config.yaml
num_hidden_layers: 8
n_experts: 48
moe_layers: [1, 3, 5, 7]
routed_scale: 5.06
lr_router: 0.000912
vocab_size: 2048
norm: "rmsnorm"
norm_eps: 1e-06
optimizer: "soap_variant"
learning_rate: 0.00807
max_grad_norm: 2.0
batch_tokens: [65536, 131072, 196608]
max_steps: 6485
dataset: "wikipedia_en"
Below are experts of layer 3 (counted from 0) of a mixture-of-experts language model. Rows are named router (the router's row for the expert), up (a neuron's input weights, with its number) and show model dimensions 0-127. Each number is 50 + 12 x the weight over its row's rms, rounded and kept within 0 to 99.
After each expert's rows: a language model's description of what the expert responds to. This comes from a sample of Wikipedia text that the model never trained on.

# expert 1
router:51 54 41 58 40 64 60 53 63 42 58 30 43 53 85 55 43 51 52 41 45 50 41 52 53 46 64 49 53 60 52 42 72 52 33 42 45 52 48 69 26 51 51 28 57 70 49 63 42 50 72 54 53 23 43 70 54 43 63 77 40 68 74 53 52 39 54 62 59 47 50 55 53 41 37 52 69 54 49 59 44 52 45 62 50 36 67 53 49 31 46 26 79 49 44 39 52 60 65 78 33 47 62 33 43 58 55 50 57 49 35 45 40 49 50 52 68 66 51 75 33 50 35 62 54 60 38 31
up1:62 60 42 42 34 50 67 60 41 46 43 45 45 49 49 35 66 58 43 61 39 25 38 58 52 50 45 53 45 48 45 68 65 46 44 36 37 41 65 59 56 75 56 39 41 60 83 55 11 46 48 52 33 58 50 62 45 56 65 48 51 47 38 35 52 39 45 46 41 55 72 36 59 59 48 33 42 29 48 50 64 43 60 43 26 66 42 58 66 27 59 54 36 46 62 43 49 51 51 67 36 41 57 58 58 48 54 37 44 45 45 42 62 30 59 74 39 71 37 44 35 67 83 44 54 44 46 48
up2:77 55 53 51 66 50 59 51 39 57 60 63 42 47 56 63 34 61 42 41 57 72 47 59 57 32 55 51 66 52 65 62 46 42 52 41 59 41 63 45 42 60 27 75 59 61 70 57 45 45 55 39 80 57 42 39 55 57 62 53 31 76 38 48 23 50 70 62 53 57 56 30 44 68 55 83 50 37 50 58 61 69 62 62 51 50 60 35 51 52 51 58 64 26 58 60 38 61 49 63 59 36 61 55 52 51 55 49 45 53 46 47 46 15 41 68 38 36 40 50 51 42 66 54 60 51 38 65
up3:42 44 57 62 40 65 61 62 17 22 40 70 76 69 53 40 41 61 68 51 58 32 62 66 43 58 30 52 49 61 49 39 58 75 32 58 54 52 47 36 51 37 60 40 63 43 34 54 67 55 58 52 34 50 48 71 37 52 47 44 61 41 51 50 63 46 42 60 62 71 45 58 52 48 59 63 57 36 48 43 50 54 33 59 69 38 72 66 44 25 46 34 55 38 57 40 64 42 57 49 32 61 48 44 24 56 56 37 43 42 37 43 58 45 39 44 54 49 39 48 65 65 76 47 49 58 62 35
up4:53 50 48 61 91 51 52 52 28 31 37 53 51 37 64 64 41 38 50 63 50 43 40 72 22 27 65 48 55 53 46 43 38 50 37 47 56 58 58 64 63 59 38 39 52 41 60 53 41 47 56 65 34 64 61 62 74 46 59 46 78 51 53 30 38 59 50 51 72 52 61 62 58 38 53 58 50 30 48 47 34 70 45 44 61 54 72 46 34 45 48 42 51 61 41 36 40 52 29 59 37 42 64 43 35 47 56 67 39 65 41 50 48 46 32 39 42 65 52 49 57 30 33 45 37 49 52 30
up5:60 22 30 50 57 58 46 43 37 58 32 38 75 36 51 67 64 69 31 35 69 51 52 44 51 72 44 68 37 39 61 32 45 41 31 58 40 38 63 49 53 64 56 49 23 45 59 54 27 57 51 50 54 64 41 60 60 48 36 54 60 46 41 61 53 31 63 49 44 48 41 42 40 42 60 66 55 55 37 62 52 39 50 69 48 33 44 46 51 34 37 47 45 56 57 35 56 38 78 55 61 49 41 55 53 56 49 22 61 52 47 40 38 29 48 58 61 51 64 41 33 58 47 35 61 38 49 19
up6:51 51 47 43 63 45 44 70 61 72 51 42 53 46 65 50 52 58 66 52 55 35 29 63 67 54 54 43 41 54 50 86 50 63 83 50 62 59 46 52 45 35 50 50 43 46 61 53 60 64 43 52 57 41 77 39 68 53 56 50 27 63 71 45 38 30 39 38 51 59 39 53 35 22 27 76 55 66 38 64 64 48 51 61 55 36 42 45 27 42 49 67 63 27 57 48 44 50 53 49 44 63 48 67 58 51 38 54 56 62 54 63 53 41 30 58 54 51 59 68 47 41 39 37 40 49 71 47
up7:43 65 25 37 55 77 50 76 31 44 48 40 35 55 51 44 53 33 45 55 45 56 35 33 47 61 63 57 47 57 47 55 55 57 58 62 57 74 61 51 50 76 53 69 67 31 36 54 53 58 42 53 46 69 48 47 65 46 61 32 47 67 58 57 65 26 63 68 35 46 35 50 44 52 71 61 45 55 67 38 40 83 64 45 50 52 21 39 54 53 54 58 52 46 48 37 43 61 66 60 57 59 60 56 30 44 52 52 34 43 48 44 72 42 36 48 55 65 52 38 40 53 55 61 33 50 54 29
up8:65 64 49 65 60 44 52 38 46 38 35 22 41 54 39 54 50 58 51 50 66 48 75 60 57 42 39 40 65 60 61 46 51 58 40 37 58 50 45 35 48 41 57 63 55 40 84 43 50 48 51 50 66 60 37 57 16 52 41 60 55 53 40 48 64 61 60 39 27 47 61 65 42 58 64 46 71 48 78 66 76 65 45 67 47 40 61 37 50 45 69 61 38 67 66 51 58 52 58 38 48 28 67 50 51 40 53 54 51 55 49 33 57 34 49 52 63 50 56 49 50 71 33 37 51 54 39 22
It responds to: Brackets and separators. Punctuation that opens an aside or splits items, such as opening parentheses, quotes, hyphens and table-row ends, plus some heading markers like ===.

# expert 6
router:45 50 29 54 47 34 60 73 52 46 57 39 51 56 71 59 49 65 39 42 34 48 59 55 50 46 57 64 55 64 69 49 62 52 52 48 53 45 72 45 61 57 70 34 72 63 57 51 57 58 74 41 54 40 30 75 48 54 59 64 49 55 41 53 56 51 42 67 27 56 39 59 78 41 54 44 62 53 30 68 58 26 42 53 71 64 58 28 54 44 60 47 55 48 41 41 48 66 68 50 71 40 38 50 62 44 53 57 47 60 25 38 77 31 42 51 74 50 56 38 53 26 54 44 45 50 56 46
up0:49 50 50 58 50 56 38 39 59 49 48 32 26 48 52 71 57 39 37 37 50 48 70 50 47 46 55 53 45 63 51 62 55 43 47 60 37 33 49 49 30 69 62 50 70 53 41 60 59 20 62 34 63 48 55 46 46 39 61 79 39 54 37 24 68 38 57 21 44 47 54 56 30 70 69 24 55 46 50 63 72 56 51 53 44 42 61 53 39 43 36 57 58 47 34 57 66 49 75 54 70 44 62 46 42 39 65 39 52 46 28 46 66 74 31 56 45 49 35 51 52 57 48 58 45 49 52 39
up1:51 58 67 52 61 49 46 47 32 48 52 56 39 46 68 59 45 49 52 57 70 53 59 57 53 14 40 55 34 69 50 32 56 52 51 57 47 42 59 58 48 70 79 46 65 26 46 68 53 43 33 53 50 23 48 51 48 50 43 55 66 47 41 61 41 32 53 52 64 51 61 31 24 26 43 46 56 58 37 70 57 58 46 52 33 47 55 60 53 58 83 35 61 60 43 66 64 48 50 52 41 84 49 53 46 50 53 27 53 41 72 33 44 56 53 56 46 47 62 62 66 43 60 61 56 60 65 44
up2:44 59 71 62 48 85 52 38 35 46 54 43 39 55 54 49 37 73 58 49 63 56 42 50 41 59 57 51 56 64 58 28 70 45 46 56 54 57 61 48 59 46 66 55 37 78 59 58 43 36 51 71 60 66 70 57 57 47 37 30 61 64 60 33 59 56 56 61 53 53 20 60 56 49 37 51 57 47 45 45 38 41 44 61 47 57 72 49 31 66 58 38 64 69 47 78 42 45 35 56 42 45 61 38 41 39 47 64 50 41 49 53 63 67 54 34 63 36 38 51 86 48 45 45 37 60 50 62
up3:50 31 59 67 47 42 56 59 39 29 51 54 57 40 49 51 53 60 43 44 44 56 49 27 41 50 50 65 35 55 81 49 62 46 68 43 61 31 57 29 28 45 43 65 60 44 44 38 36 36 32 54 66 43 77 54 32 49 53 46 45 65 40 50 30 78 44 45 35 45 33 51 50 62 28 49 40 38 60 55 59 41 52 58 39 34 61 56 39 53 50 59 45 43 43 37 60 34 70 57 40 58 38 49 36 63 51 52 37 50 52 40 29 55 38 78 39 39 44 66 44 43 56 50 38 82 44 35
up4:49 32 46 41 71 53 37 42 51 56 55 47 51 47 65 57 50 65 45 53 52 50 49 40 71 71 26 66 49 30 58 60 66 44 59 32 33 29 47 16 40 43 41 61 29 62 55 52 37 33 68 37 64 58 50 49 47 55 65 48 56 48 54 61 44 48 42 49 32 70 50 51 39 43 45 35 60 59 45 49 62 60 53 67 72 49 55 44 39 36 36 56 58 49 47 39 50 39 59 43 46 35 67 58 54 81 59 33 54 68 55 23 62 42 55 51 58 32 62 49 66 39 60 36 57 22 67 43
up5:39 47 41 46 55 36 37 44 47 52 54 45 31 50 34 37 61 43 35 54 61 52 63 77 37 48 46 36 38 58 61 51 47 63 23 25 44 57 30 47 52 30 72 53 62 41 53 63 33 50 47 58 58 54 47 27 56 58 67 25 57 37 49 30 42 36 29 57 61 55 57 52 43 47 43 43 53 69 48 63 35 54 44 66 41 78 43 33 45 68 30 45 58 54 56 36 38 28 50 34 43 31 38 59 44 42 56 55 49 60 44 51 64 41 47 53 26 71 51 27 41 48 37 55 28 48 51 47
up6:62 47 51 54 60 71 43 51 62 30 58 46 44 62 45 47 56 33 51 49 65 39 55 53 45 52 75 57 35 29 51 58 53 67 55 47 41 30 62 46 51 47 78 51 69 52 36 73 57 29 47 42 67 46 55 59 42 32 33 36 43 65 37 44 41 46 44 62 57 43 44 30 26 20 64 36 46 34 38 48 52 38 49 55 59 57 61 63 36 47 48 33 41 54 22 55 61 42 67 47 55 44 40 31 67 50 61 56 36 53 59 71 52 45 55 45 68 49 56 60 60 41 38 71 76 60 44 39
up7:40 43 44 47 57 35 51 48 33 58 61 42 25 41 57 35 55 55 44 52 60 46 36 46 28 35 62 49 47 58 67 42 60 44 58 60 48 72 61 54 46 42 60 45 42 70 77 25 48 44 56 74 46 58 57 67 43 38 40 36 49 37 75 53 51 36 28 47 60 46 69 78 56 56 64 33 45 46 52 62 39 48 48 42 52 47 59 57 52 50 46 69 32 30 61 64 48 45 64 35 24 49 77 63 33 63 47 43 46 40 40 69 34 37 55 48 49 57 43 64 52 31 50 49 29 38 61 61
It responds to: Name and word endings. Common given names and place words (John, York, West), surname or word endings like Nug-ent, -ington, -ford, and Thai-script pieces.

# expert 26
router:36 57 34 71 47 44 57 58 58 52 57 39 59 58 67 43 44 49 33 38 30 67 33 42 51 38 73 64 38 54 65 60 65 53 47 56 48 50 62 80 28 52 64 48 50 55 68 48 27 56 59 57 75 39 54 59 59 55 54 56 41 71 68 35 44 59 33 65 52 37 49 50 52 45 40 49 78 65 30 63 54 55 38 60 59 69 52 45 57 31 56 39 82 41 49 50 50 46 68 61 43 30 62 47 33 39 52 68 56 59 55 47 56 44 52 54 53 60 49 67 43 46 48 53 50 41 36 21
up0:68 48 44 71 61 45 60 45 22 35 47 38 37 45 61 62 44 65 45 53 75 44 53 46 53 49 49 48 59 49 55 37 46 50 52 38 81 53 44 47 37 45 46 33 34 48 65 53 42 40 58 68 46 62 43 45 43 67 61 41 68 75 33 44 62 32 76 40 50 63 55 42 41 46 50 46 53 45 45 35 35 71 40 54 40 44 62 35 60 37 57 62 60 67 37 50 39 51 58 30 34 59 76 71 58 38 28 55 71 39 32 54 74 56 43 49 50 55 57 61 54 57 56 37 64 48 69 44
up1:54 44 38 40 53 57 58 46 47 52 63 62 56 53 48 63 44 60 55 53 32 72 27 38 41 47 61 46 85 47 59 64 51 56 45 56 57 37 53 33 53 57 62 42 52 57 61 53 39 57 55 58 68 42 40 50 57 73 38 54 31 61 59 50 42 49 72 50 32 58 55 33 58 63 64 51 61 56 22 58 57 43 58 59 71 48 63 70 74 49 29 37 56 41 70 55 28 45 48 66 36 53 54 72 48 54 54 58 61 28 35 37 66 54 55 80 50 47 41 66 47 57 39 31 64 41 56 65
up2:56 64 43 71 52 70 68 80 57 58 52 44 43 33 37 44 68 49 73 42 33 18 39 51 46 40 55 48 66 65 50 41 66 56 32 41 57 63 39 49 34 56 63 62 45 54 41 48 42 36 45 36 54 53 65 63 47 69 36 60 45 60 64 68 66 36 47 50 48 58 59 65 47 58 33 50 59 41 36 56 63 43 53 28 53 55 45 46 52 42 40 52 63 55 42 35 48 74 51 65 35 63 57 49 34 47 53 40 55 50 58 71 28 58 46 56 47 53 25 51 40 48 68 72 67 62 69 32
up3:53 57 73 47 48 53 40 46 78 56 54 41 48 58 52 35 44 66 63 60 45 30 31 32 49 21 46 65 47 66 59 58 41 49 53 56 46 64 42 45 33 45 34 54 34 65 42 39 58 45 69 51 55 44 82 39 75 47 49 57 43 24 55 37 41 58 45 33 66 54 38 56 56 54 39 58 49 56 51 55 42 72 52 49 40 39 48 42 48 53 64 47 44 37 67 58 58 70 41 58 45 45 62 44 37 54 46 59 61 50 57 39 45 76 77 36 58 32 35 65 47 34 21 70 42 59 43 45
up4:53 62 43 40 43 46 51 67 57 68 85 61 57 56 49 40 49 62 21 56 59 45 55 61 42 49 40 42 51 57 51 55 55 71 45 49 62 50 53 69 38 79 33 36 33 43 43 66 50 26 40 60 68 48 38 64 41 42 44 63 35 23 44 51 41 48 37 71 53 50 51 81 53 45 60 45 64 59 35 61 44 61 60 44 65 77 38 42 38 61 35 59 52 70 57 63 30 54 44 38 31 49 57 45 56 45 44 43 54 44 54 33 49 38 58 53 49 64 47 45 61 44 79 51 45 50 40 40
up5:39 43 53 58 60 56 44 32 60 35 46 44 52 47 54 58 48 35 51 45 59 27 52 80 60 51 79 46 31 53 60 49 38 46 29 40 36 50 70 48 50 47 63 55 57 64 69 34 48 37 68 49 74 32 71 51 59 65 64 46 56 51 53 52 48 55 61 58 72 55 58 54 42 50 56 61 51 45 45 64 34 34 74 58 52 67 65 65 32 61 45 45 38 39 61 57 57 35 55 56 47 51 51 39 51 33 39 62 45 66 56 49 49 49 52 49 40 71 36 80 41 61 29 78 39 56 68 35
up6:65 46 72 53 31 64 38 35 48 53 33 46 33 45 42 36 47 67 50 56 44 38 55 62 38 65 61 86 67 29 60 46 68 43 44 37 64 64 55 70 34 38 65 62 57 44 58 37 43 56 53 36 45 36 49 50 46 61 40 57 49 63 51 67 47 42 53 43 45 55 57 53 60 49 58 50 67 43 57 63 64 55 55 28 54 29 55 56 49 54 43 42 49 52 40 30 26 57 50 65 39 44 43 48 72 70 56 52 50 59 60 45 47 45 38 81 53 86 49 58 34 62 27 45 59 61 38 52
up7:51 53 49 57 64 59 56 43 49 54 60 70 51 16 37 43 41 57 51 79 57 64 52 67 48 52 59 60 44 52 34 56 73 53 49 53 39 58 55 59 44 40 69 59 64 40 36 47 57 68 49 23 25 34 75 52 58 36 51 68 70 55 52 48 58 20 61 43 35 59 54 60 72 50 47 63 70 51 60 60 46 78 63 68 56 47 64 51 43 60 50 68 48 51 47 39 40 55 44 41 32 58 49 54 43 43 65 51 50 59 62 39 40 68 28 30 51 61 61 60 30 50 52 48 46 36 44 48
It responds to: Name-initial capitals. Capital letters opening names or words, especially after Mc, dell', quotes or line starts, such as Mc-N-ab, dell'-Agnola, G-raduate.

# expert 43
router:39 57 40 59 62 50 69 52 60 52 41 38 63 57 52 30 45 55 50 52 37 81 40 23 52 33 61 57 27 53 59 44 56 60 46 42 36 53 47 53 36 41 61 36 69 47 46 73 30 51 53 31 46 45 23 58 57 47 59 56 46 66 71 49 57 28 47 67 52 43 52 58 63 33 47 69 59 60 46 60 50 47 42 66 58 54 52 48 54 28 58 28 72 38 40 50 50 75 65 53 56 30 53 33 59 60 54 60 64 43 37 27 68 59 51 54 57 63 39 53 36 50 42 63 49 47 44 22
up6:47 70 38 53 51 42 49 35 45 79 47 41 55 46 62 48 49 27 52 46 53 60 43 36 38 62 58 59 72 50 47 57 65 31 28 50 43 73 51 48 59 42 36 60 47 39 18 53 45 68 39 46 47 52 66 49 50 59 48 47 41 36 62 53 33 45 50 38 41 58 47 65 54 61 54 59 39 63 58 42 80 61 44 25 58 45 43 60 70 44 45 54 49 57 43 43 46 61 47 50 49 41 39 64 47 48 59 57 24 60 76 43 36 73 79 59 61 52 64 46 47 43 17 53 50 54 69 36
up7:56 48 52 52 35 54 45 48 46 75 49 49 67 42 47 30 61 78 56 51 55 52 58 63 71 51 74 56 45 54 48 48 58 42 41 43 31 52 41 54 49 58 65 52 50 49 61 17 47 65 40 63 34 58 50 61 30 51 33 37 61 58 68 62 42 56 60 33 52 54 61 51 63 43 35 49 64 60 38 57 18 55 48 58 41 43 55 55 32 59 71 30 28 36 44 57 34 60 41 59 41 38 29 37 44 62 34 55 64 22 46 46 36 40 56 30 71 39 59 49 42 48 48 34 54 62 39 41
up8:40 60 44 27 45 41 21 47 30 36 51 41 64 72 53 62 42 46 55 55 46 65 65 31 41 41 37 59 34 41 60 31 33 59 26 49 55 58 68 25 60 46 55 40 55 68 44 47 51 59 48 64 36 65 50 64 59 54 55 47 49 46 36 69 37 61 60 63 33 65 48 55 46 27 24 68 49 34 30 65 38 46 31 45 44 53 53 61 62 37 38 32 41 42 39 50 60 45 81 43 43 57 48 51 47 56 66 55 30 58 61 37 56 53 56 44 37 49 66 47 55 53 41 37 70 55 57 50
up9:52 57 53 47 37 51 47 51 61 61 42 46 49 21 49 55 52 54 54 37 44 37 48 51 32 19 52 60 57 71 45 68 57 42 47 57 36 36 61 72 20 83 45 64 62 50 63 52 57 45 46 32 45 65 37 42 56 58 54 25 62 41 50 43 65 44 39 53 55 46 46 21 52 38 54 51 68 43 35 52 64 63 38 57 54 28 48 51 50 32 47 67 57 58 51 44 67 50 39 65 69 24 56 51 53 42 36 45 49 43 45 65 53 70 73 57 41 60 39 57 53 55 41 71 61 59 39 67
up10:54 40 31 50 51 53 55 44 55 45 24 56 26 38 65 55 30 59 32 29 44 34 78 70 74 73 56 46 43 24 41 52 58 57 46 60 41 48 49 53 42 41 49 50 59 37 49 31 41 34 67 56 58 50 83 33 54 40 60 44 57 52 40 58 56 42 44 63 39 43 48 74 52 57 54 48 28 42 59 43 50 60 81 55 41 48 53 46 42 32 39 35 61 48 59 48 59 35 41 67 45 37 56 48 58 51 36 46 33 39 42 61 51 45 36 64 81 48 60 50 43 66 50 51 53 63 51 44
up11:64 35 43 45 68 42 40 59 61 34 24 32 56 56 35 53 37 55 34 41 46 45 57 46 41 64 44 41 59 47 65 55 47 63 49 64 62 54 50 65 70 52 26 48 43 56 68 33 46 41 64 28 42 68 61 54 64 34 41 59 40 54 55 43 55 61 65 66 50 59 54 58 65 35 45 66 54 53 57 39 40 63 48 52 62 59 62 33 58 27 58 46 89 42 36 45 63 47 61 37 60 56 51 41 35 49 46 29 31 58 26 61 43 49 38 65 42 57 32 45 41 60 56 54 75 41 61 47
up12:56 55 64 50 48 64 40 61 74 41 50 12 64 39 42 66 66 70 31 35 50 51 52 32 47 44 56 39 44 68 52 49 50 43 58 53 51 32 46 43 65 58 58 59 54 55 60 68 46 59 41 43 22 68 43 57 55 70 53 42 41 59 56 68 41 79 50 56 51 42 46 52 73 53 24 45 73 44 42 47 55 43 31 38 57 45 33 38 27 44 65 41 52 72 52 59 71 65 60 50 64 59 33 36 57 43 65 50 43 73 42 54 56 60 43 40 58 44 49 45 49 29 51 62 46 49 55 54
up13:59 45 49 56 59 60 75 48 54 50 48 59 77 48 41 34 47 52 49 49 49 58 27 63 38 50 56 55 34 52 67 60 46 62 61 36 38 57 56 66 53 64 54 27 54 56 25 39 59 53 36 70 59 30 51 42 58 52 57 56 31 32 59 66 67 44 61 71 55 52 65 45 68 28 67 74 48 43 35 61 43 44 56 47 63 44 47 35 70 47 76 37 51 64 34 57 45 65 50 35 48 51 53 86 34 39 42 43 53 59 29 66 56 61 55 57 46 56 38 33 42 53 57 48 42 62 52 56
It responds to: Spaces before numbers. Space tokens before numbers or symbols after a label, colon or table bar, as in District 78 and Top 40.

# expert 18
router:43 61 25 59 51 65 45 69 48 49 54 30 60 51 62 54 41 61 53 43 37 53 38 55 50 54 65 63 37 57 51 45 60 50 42 51 42 56 57 46 47 52 57 50 60 41 56 71 45 69 48 47 66 26 22 58 67 45 55 79 60 66 56 33 49 50 42 81 38 40 53 55 90 63 51 51 51 58 37 49 48 33 38 49 53 46 62 56 41 37 56 33 60 31 51 40 49 37 60 56 35 34 66 43 38 44 57 42 55 36 42 32 66 37 64 64 77 48 54 81 37 54 40 37 55 48 55 54
up1:58 51 46 44 53 60 57 36 57 58 35 46 52 48 59 51 36 53 29 33 53 18 45 43 45 47 57 58 37 55 62 42 54 43 51 52 48 60 61 69 47 28 53 44 41 32 27 39 28 60 57 64 63 58 59 61 50 15 57 61 41 52 45 39 27 48 46 53 59 24 51 54 65 49 60 49 67 61 45 52 33 53 47 25 44 56 50 76 67 36 58 29 59 34 54 57 49 52 62 43 50 60 60 47 59 34 61 38 47 43 51 44 56 33 73 67 46 50 43 28 39 80 47 61 55 55 36 29
up2:59 32 38 68 57 51 51 64 44 73 44 43 59 62 76 54 47 70 35 64 63 46 55 67 39 41 48 65 35 48 68 40 49 57 56 58 58 80 50 40 64 38 73 45 31 60 66 52 38 46 37 70 34 60 68 67 28 48 33 65 37 47 59 63 30 52 55 60 47 59 36 57 74 69 53 46 68 73 65 44 38 40 47 55 43 43 59 48 36 58 55 46 66 55 51 59 56 52 39 39 37 58 54 56 45 53 43 36 64 58 56 51 55 45 54 50 38 30 51 40 47 26 40 69 45 49 60 66
up3:54 49 37 47 38 54 41 45 51 56 67 22 59 53 64 64 46 56 60 59 64 54 42 58 53 45 53 42 39 58 51 58 65 74 38 43 65 56 52 44 48 26 53 70 40 49 36 46 44 72 21 75 72 46 28 48 52 27 60 53 63 65 37 47 63 56 56 62 49 22 57 49 44 33 57 63 43 72 38 62 51 44 47 35 49 60 70 64 48 61 63 33 55 63 45 64 49 53 64 58 61 34 75 44 53 54 48 52 60 52 54 46 73 63 62 60 77 41 44 44 38 56 53 33 54 60 44 67
up4:43 60 38 70 44 52 58 62 46 47 66 43 58 52 67 54 36 64 71 26 85 39 74 45 43 41 57 69 49 27 55 35 58 53 39 39 59 68 54 63 42 54 61 51 55 40 63 25 69 53 37 41 36 63 62 47 60 51 48 59 51 63 42 74 71 47 54 71 69 62 43 61 45 47 39 42 55 46 36 43 67 53 48 65 57 55 67 48 38 60 52 33 45 51 45 31 49 57 57 61 46 35 62 66 50 72 52 66 60 47 57 66 30 47 49 47 63 39 57 39 72 62 61 45 37 38 51 52
up5:39 37 49 35 49 56 75 42 44 30 39 53 53 43 54 50 55 49 56 45 45 33 44 60 22 44 32 64 46 54 27 49 57 60 76 50 57 56 51 25 50 35 52 34 68 37 45 52 51 60 50 41 48 62 67 56 48 35 74 38 46 56 55 46 72 47 40 70 57 46 31 77 45 57 43 51 42 51 51 65 36 52 58 37 61 40 69 63 56 53 59 69 60 38 62 54 57 72 45 49 50 28 41 87 48 52 54 49 64 60 54 50 60 72 49 38 34 39 47 41 57 38 37 48 25 48 50 65
up6:55 35 69 61 60 42 46 51 45 55 62 42 41 35 67 54 52 49 61 71 42 32 83 55 11 29 37 53 58 53 65 60 29 37 60 63 53 33 60 69 31 46 49 35 58 41 59 50 46 48 48 45 62 63 58 49 58 55 58 44 60 45 52 46 43 44 59 52 45 70 61 66 70 35 45 27 38 61 30 60 46 44 45 47 41 40 55 44 64 46 67 48 61 39 55 49 59 50 77 73 37 41 51 40 32 49 55 50 63 38 39 27 54 36 53 35 52 30 49 64 49 50 38 57 29 43 64 53
up7:50 45 67 39 70 46 59 25 63 56 59 61 52 42 68 50 60 23 61 18 52 60 45 61 44 50 43 44 34 55 56 48 63 46 43 44 46 54 54 74 60 66 28 56 51 45 38 57 57 59 58 54 24 55 54 44 82 40 45 44 34 61 54 70 38 36 45 55 62 62 52 61 56 46 53 41 36 48 39 43 25 57 38 44 40 50 46 55 41 62 58 34 32 48 52 62 32 43 26 70 41 66 52 45 58 70 47 51 39 56 52 36 70 46 81 67 42 69 38 51 64 51 44 49 44 57 40 49
up8:43 34 57 32 57 46 59 63 27 67 38 28 48 82 56 60 54 40 51 55 23 41 36 54 53 36 37 45 40 45 53 45 53 51 45 64 83 41 45 35 34 44 47 33 52 51 44 69 66 42 50 38 59 55 30 62 40 39 45 45 38 67 49 50 57 55 54 42 48 42 64 52 58 54 44 41 67 42 73 48 64 71 41 51 53 38 48 50 47 50 59 51 49 57 40 56 53 48 41 37 64 56 54 66 27 09 63 30 36 49 69 52 35 63 42 46 59 53 50 34 45 48 47 32 32 36 40 53
It responds to: Name-interior pieces. Pieces right after a capital initial in proper names, often surnames or places, such as R-eed, D-idd-y, R-ot-terdam, G-end-er.

# expert 29
router:38 65 25 62 64 40 53 51 51 71 43 41 61 63 74 53 50 51 41 46 31 52 61 50 52 58 57 68 49 45 48 43 55 53 49 53 21 46 71 46 31 46 72 50 45 53 26 55 33 44 57 48 78 53 40 51 55 31 62 68 60 59 53 47 56 32 45 63 50 50 56 52 45 54 24 30 53 58 40 45 42 37 33 65 55 44 58 47 62 31 52 47 67 32 21 61 57 65 64 50 53 53 56 41 50 44 58 35 53 57 49 46 71 57 64 64 65 41 50 62 40 21 38 47 58 25 67 56
up1:40 42 51 62 46 40 23 56 74 52 32 65 54 53 54 52 35 53 55 23 43 45 51 60 30 50 46 65 48 48 48 63 26 61 18 59 53 46 55 44 47 40 38 50 55 42 56 57 55 41 89 49 60 56 69 59 36 60 36 62 44 45 65 60 54 44 46 50 39 52 27 56 45 61 60 41 49 66 39 55 34 44 52 36 43 60 58 65 48 60 60 38 59 57 36 47 43 40 62 52 50 55 48 34 57 40 57 40 22 61 37 40 30 44 57 44 41 38 15 40 66 43 79 53 54 59 39 52
up2:67 73 25 46 42 68 45 60 47 42 41 47 53 52 39 33 56 62 44 46 47 48 45 37 41 29 57 47 53 38 47 48 51 57 44 38 26 60 57 46 51 60 51 41 32 37 39 34 21 70 15 46 58 69 38 54 37 47 48 61 46 52 60 37 43 32 50 54 20 53 51 53 51 71 63 37 40 50 55 53 52 34 53 58 62 48 60 56 37 64 60 62 46 49 58 44 71 45 48 58 51 51 70 72 57 54 49 47 37 66 54 37 88 41 52 51 43 60 43 49 58 34 67 75 57 60 50 66
up3:63 66 34 53 34 64 49 33 74 46 59 41 68 23 42 49 47 51 48 48 32 60 43 61 37 69 67 54 38 61 68 67 66 55 62 45 42 38 66 52 57 53 62 49 47 48 44 48 42 28 68 59 60 76 47 55 34 55 53 61 53 48 43 39 53 43 40 46 53 50 43 65 53 64 44 46 49 54 41 43 49 44 41 53 61 33 42 46 42 24 37 48 26 44 28 50 53 66 48 50 51 49 40 44 62 85 56 54 36 33 67 58 33 65 58 52 39 45 43 70 52 27 55 66 53 57 18 47
up4:54 47 57 48 60 46 66 40 34 72 28 43 70 65 71 40 50 55 59 51 72 42 67 52 28 39 27 60 41 42 40 69 46 48 50 47 41 54 29 70 33 42 66 60 66 55 32 44 54 56 58 52 63 62 63 64 54 49 48 41 69 55 61 44 40 41 45 40 75 50 49 61 84 44 50 31 39 59 38 45 27 56 45 52 61 70 54 39 21 58 56 46 45 45 41 55 40 49 48 48 54 52 48 62 65 46 45 41 42 47 60 67 44 42 57 12 35 49 56 47 69 41 52 37 42 45 51 48
up5:62 53 37 63 25 56 52 92 46 65 34 50 47 53 47 48 39 58 45 48 60 48 63 33 50 42 43 36 70 43 50 66 41 62 41 62 45 42 56 46 49 49 55 33 67 35 52 67 60 45 43 58 63 36 61 63 53 42 50 36 52 67 43 61 61 45 33 58 42 35 45 26 42 40 46 52 52 60 58 53 53 54 65 55 61 72 25 37 71 46 69 69 47 28 55 58 57 46 56 55 40 52 47 40 37 45 16 59 54 69 53 53 50 55 40 51 30 55 39 60 42 51 70 31 36 69 68 57
up6:36 56 47 41 49 58 47 55 44 54 67 47 49 53 50 64 57 51 78 53 58 47 60 62 28 46 62 51 33 60 51 48 46 46 54 75 61 54 52 45 44 82 64 60 41 54 63 37 62 47 62 67 47 36 78 68 44 54 49 42 69 44 54 46 61 50 53 52 49 59 43 44 69 46 58 34 47 38 39 74 23 60 31 48 74 66 62 65 35 57 56 54 44 68 47 56 62 65 27 41 43 46 35 35 56 58 67 35 45 51 37 62 68 49 61 63 51 39 57 40 53 22 25 35 51 46 49 55
up7:41 50 39 47 51 50 44 52 66 56 72 41 72 40 70 34 60 58 41 51 42 52 56 49 34 72 60 72 52 66 43 72 62 31 49 45 28 56 67 52 28 43 54 35 70 40 57 40 35 41 55 46 66 80 60 50 53 43 56 57 47 71 50 54 43 44 38 63 68 43 58 61 57 52 46 38 56 67 41 44 32 49 27 45 39 36 73 47 37 48 50 48 64 39 60 71 41 37 61 43 22 18 48 41 54 51 48 52 57 74 68 50 50 46 42 65 66 46 62 57 41 47 49 54 53 58 50 51
up8:46 46 40 47 29 36 62 44 43 56 35 36 35 47 52 60 29 46 51 60 59 28 49 38 58 50 61 58 45 56 36 53 85 46 60 51 51 52 60 54 71 34 52 80 54 32 38 51 40 67 47 49 62 44 38 37 53 42 61 38 59 36 67 29 64 49 46 67 72 56 28 51 65 53 60 55 25 83 54 58 59 56 48 44 47 19 38 59 53 37 50 50 57 38 48 44 58 57 55 57 38 32 54 34 31 50 55 49 36 36 53 50 53 41 50 63 65 35 35 57 33 54 45 58 45 35 33 55
It responds to: Mid-word pieces in names. Inner consonant pieces of proper names and long words, e.g. Chakraborty, Tennessee, Franklin, Bisons, confirmation, also stems like Russ, Christ, Afric.